config = dict(
    n_layer=12,
    d_model=448,
    n_experts=32,
    experts_per_token=4,
    d_expert=64,
    d_shared_expert=0,
    activation='reglu',
    moe_layers=[2, 3, 4, 5, 6, 7, 8, 9, 10, 11],
    router_score='softmax',
    normalize_top_k=True,
    routed_scale=1.0,
    balance_loss=0.003,
    balance_bias=False,
    router_z_loss=0.0001,
    router_bias=True,
    init_std_router=0.00609,
    lr_router=0.000434,
    vocab_size=8192,
    norm='rmsnorm',
    norm_eps=1e-05,
    tie_embeddings='early',
    optimizer='soap_variant',
    lr=0.00301,
    beta1=0.95,
    beta2=0.99,
    grad_clip=0.5,
    batch_tokens=[65536, 131072, 262144],
    seq_len=1024,
    train_tokens=447100000,
    steps=3407,
    dataset='wikipedia_en',
)
Below are experts of layer 2 (counted from 0) of a mixture-of-experts language model. Rows are named router (the router's row for the expert) and show model dimensions 280-335. Each number is 128 + 24 x the weight over its row's rms, rounded and kept within 0 to 255. Numbers have three digits each.
Before each expert's rows: a language model's description of what the expert responds to. This comes from a sample of Wikipedia text that the model never trained on.

# expert 18
Description: Institution head nouns. Nouns naming organizations, bodies and places after the or a modifier, such as University, States, League, Party, Council, Nations.
router:148140171135134130119118126103166073112136179111145102132154161188149129082140189112119099149139083132166096101099128091118100161113137103132142182149146125195141132134

# expert 27
Description: Name syllable pieces. First syllables of personal names, often Chinese, Japanese or foreign, split into pieces, such as Ji, Hu, Mi, Gu, Be.
router:145119115118146144089146091090134089117142171115112116112147178145153101128153145137116122118182090139123168126105126081130127142113176182115146132105125101123163112117

# expert 23
Description: Dashes in dates, numbers. Hyphens and en dashes in dates, scores and ranges like 1800-06-26 and 8–1, plus year digits and coordinate numbers.
router:100135130091140125103140108142155086171127155117151152151118136126149103093148160119103107155134094114124160109148165054127108238102111159157143162131109139167166108095

# expert 10
Description: Name-final letters. Single letters and short pieces ending or starting foreign names and codes, such as Zlatitsa, Mehta, Nicolai, BWV.
router:165137152137114137119114117121159124137143146110149141139168146140149106119103162103131146118167110159165129099136111081167100167096171145184152133126147121156126144102

# expert 3
Description: Closing quotes, countries. Closing quotation marks, closing parentheses, apostrophes and commas ending a name or title, plus country names like Italy, France, Scotland.
router:145138152141126155136144100120165096126147154096110153111158160168164110131100165106154125149166096115162100094129092100107103173092135149145140139108167142176155124097

# expert 2
Description: Line breaks in structured text. Line breaks and spacing tokens in match reports, infoboxes and lists, plus table separators and sentence openers like There, However, Born.
router:115138154141123114146149101100168092148149152111151155122164155161139090076136135114165129103147096123155143118125150113101104156114156193134120127168164169163166152135

# expert 6
Description: Infobox and table punctuation. Pipes, colons, bullets and heading equals signs in infoboxes, tables and lists, plus field names like Location, Website, Place of birth.
router:120147174131132135112149125112139108114183119114153134150126165221190111094136128117118139134142106137173121117104107092146136117089131144184144139089135132167130137097

# expert 0
Description: Prepositions after verbs. Prepositions and participle endings following a verb or noun in running prose, such as with, alongside, between, during, ed in contained.
router:157145161138100155137173121145170102141145120102124112146130138167155057120112142087089128135155109098163120114096115118148113136109143106122174135150133151142128115112

# expert 12
Description: Opening brackets and quotes. Opening parentheses and opening quotation marks before a title, year or note, also degree signs, dollar signs and curly braces.
router:115159118118117163099117100106155104144154160137138132081129138113179123098128170126108101148145116088135120128113146097094106143126126136148128158120169123162106117103

# expert 26
Description: Pronoun subjects and auxiliaries. Sentence-initial He, She, It and verbs was, is, had, has after subjects, plus and closing lists in biographies.
router:129132131172127121129171107101150117168118151130094109136177149158141159137134185122147105131174131129166134115121064130106151122127124183118138128130130151114143111108

# expert 24
Description: Line breaks, word starts. Line and paragraph breaks ending list lines or infobox fields before a new heading, plus first letter pieces like p, h, t, Ph.
router:146172114119124132128116110129157133153141143126128165114163175146125115109122154141152147123158140133179083147131126055078125142116115120137160149122144150182109109107

# expert 25
Description: Capital and prefix starts. Word-opening pieces, often capitals or prefixes like re, Ver, co, U, as in re-emerge, Vermont, Version.
router:154125100107069110098185062113154087155098171105110118150156132121142094117137160144132151120161102139127135115127152075150111155125132162112110156088146098156134131092

# expert 14
Description: Adjective and adverb suffixes. Adjective or adverb endings like -al, -ical, -ly, and modifiers after articles, e.g. structural, biochemically, National, public, also.
router:135158156141121159117128143122160127118168142097136113103153173142142124110133159109127118135141076123139136121102128136147130136083134122107139180146150159176158136134

# expert 17
Description: Mid-word syllable fragments. Short syllable pieces inside names and uncommon words, especially foreign or Latin ones, e.g. Inter-reg-ional, Cla-udia, fa-min-e, Ste-no-corus.
router:170112133145116143114165124129160116111135158114137115120152161148144096115105118140115147113194103150141123111103105067143090170103141126104125152128156103152138119096

# expert 5
Description: Sentence-ending periods, capitals. Sentence-final periods and closing parentheses, especially after names or acronyms, plus capital-letter word starts like B, L, O in foreign names.
router:116140163096097114138153126129147116123134160117115141118117161130145139115132185123136139127175084113137130114128103078092094168116172142152145157110172112173135129109

# expert 1
Description: Field-label punctuation. Colons, semicolons and dashes after field names in infoboxes and lists, plus label words like Preceded, album, released, years.
router:139159117119097139145120147150155103138148158132120130158143157146147127109136151120132109154142140133149124161109090091105125159080144175149125151155161127154152110072

# expert 13
Description: Small counts and numerals. Small numbers as digits or words and the units after them, such as 1, 2, five, %, years, of.
router:118167153145079128123125107107130049142146145075110140119130158142153110128123180152144136141155088123148096110125081115114098178120115155114149141122138121156133150126

# expert 29
Description: Name endings. Final pieces of surnames and place names after their start, e.g. Duck-worth, Tur-ner, Saskatche-wan, plus common first names like John and David.
router:148140133153142165127123125109137104157133161123109126113173144170191109144138151137131151136142113151179117081134081042131086174117138120147128102107139120150144140128

# expert 21
Description: Articles and temporal openers. The word the after prepositions and verbs, plus sentence-opening After, In, The, his, its in narrative history prose.
router:123172097122106122118145093105162082163107148118095131126165159173172097142129151106149107140147091124163140094142117115169110139122135139117131121132158169150119111100

# expert 19
Description: Years and numbers. Digits and years in tables, dates and scores, such as 1992, 18|82, 19|55, 0, 24, 6–3.
router:123134150134147134130131117151136110144150151097129121131138156114165140126130149137128079138157088105136156152128089093113062193108114126130173146139141133131138117118

# expert 15
Description: Heading and table markup. Repeated equals signs in section headings and dashes in table separator rows, plus short foreign particles like de, di, e, ne.
router:150084120120141121116126116126149103179138144094127151103144162150189090132104160115098119140151135120154103094108128090152108153102135181127145142131128135135162137059

# expert 4
Description: Common noun heads. Common nouns and noun-ending word pieces after the, a or his, such as film, series, story, adventure, research, name.
router:149121161168132121140125137088175096125144153131133154098152157151138109100110171105148162132129082126155124145114092106107072177072140144139138165130132143141137103091

# expert 20
Description: Possessives, pronouns, award names. Possessive 's and possessives his, her, their, plus not, no, more, most, and Best in award categories like Best New Act.
router:104104117150110127118149108131184144203161163100119116133154146126156102121106155123140119133114096140141127115120076113162100147101132179116127144112118117138119128078

# expert 16
Description: Word-initial pieces. First pieces of words and sentences, often after line breaks or table bars, such as ve in veterinary, The, list dashes.
router:142128154137100147105163118083136077125134164106130151120171151162159117118103172113100121120125090104177102135133111091130101154118150154131118155089132128164160110108

# expert 30
Description: Month names and numbers. Month names and small day numbers in dates, such as April 8, 27 April 2024, November 5, plus scattered word starts.
router:129144178136124099106124102097145108144135155096119144118152161145142117126117135093156106092130116113187103120127112082114125125110145126148154168118154122171147127124

# expert 11
Description: Prepositions and conjunctions. Function words linking phrases, such as of, in, for, and, and commas, e.g. candidate for, seats in, member of.
router:158153130107110140122162118110157071153131155116121125086177156149159121106138180099126086115154087112165137140124112122117124139125122148105144168127159126144139132109

# expert 31
Description: Consonant-cluster stems. Word stems and consonant clusters before a vowel, such as recogn, cl, dr, raph in geography, plus became, named, said.
router:125167143141117155103145130115162114134156162137155137091171171142148113111158140097125120169166110118176106112149104079093088123117109102132170157124143113158111097119

# expert 7
Description: Verbs and function words. Verbs, modals and to in narrative prose, such as to, would, can, made, helps, instead, often in plot summaries.
router:163097151153104117107133109101185109130156125110097178087146162139170097124149165100106108138164114090205113090102115132150103124089121125093097077115134099167147149114

# expert 22
Description: Table cell separators. Pipe separators, line breaks, semicolons and dashes separating cells and list items in sports and election tables.
router:104174149143118104103161129114162111115158136086137133127164161157173119131114121148161108109127085125171106113144103127164129147087147118122095156151152123141137154099

# expert 28
Description: Mid-word syllables. Syllables inside words and names, such as ova in innovation, oda in accommodates, Tra in Travers, taxonomic names.
router:112162116181125147130171119114126127132129146057123120097127137125165115077118132127131151120178086106128132129126112080114121180118140135117108131115171113117117103126

# expert 8
Description: Verb endings, ordinals. Past-tense and participle verbs or endings after was/were/he, such as announced, released, -ated, -ing, plus first, second, new.
router:097132151155116154118156126134149130136123136110154114127132152128134114133123173095138119132130119101152084135120110128128083129124188130130130124096163100151113102092

# expert 9
Description: List and clause commas. Commas separating places, list items and appositives, plus and, an, &, for example Englewood Cliffs, Virginia, US, and Gene Rosen, who.
router:098128100118134142111133140137164103163144171121112136103162179157167102104131167119098150131120113157147144133133122105110136160122113162133127133120177137140139147101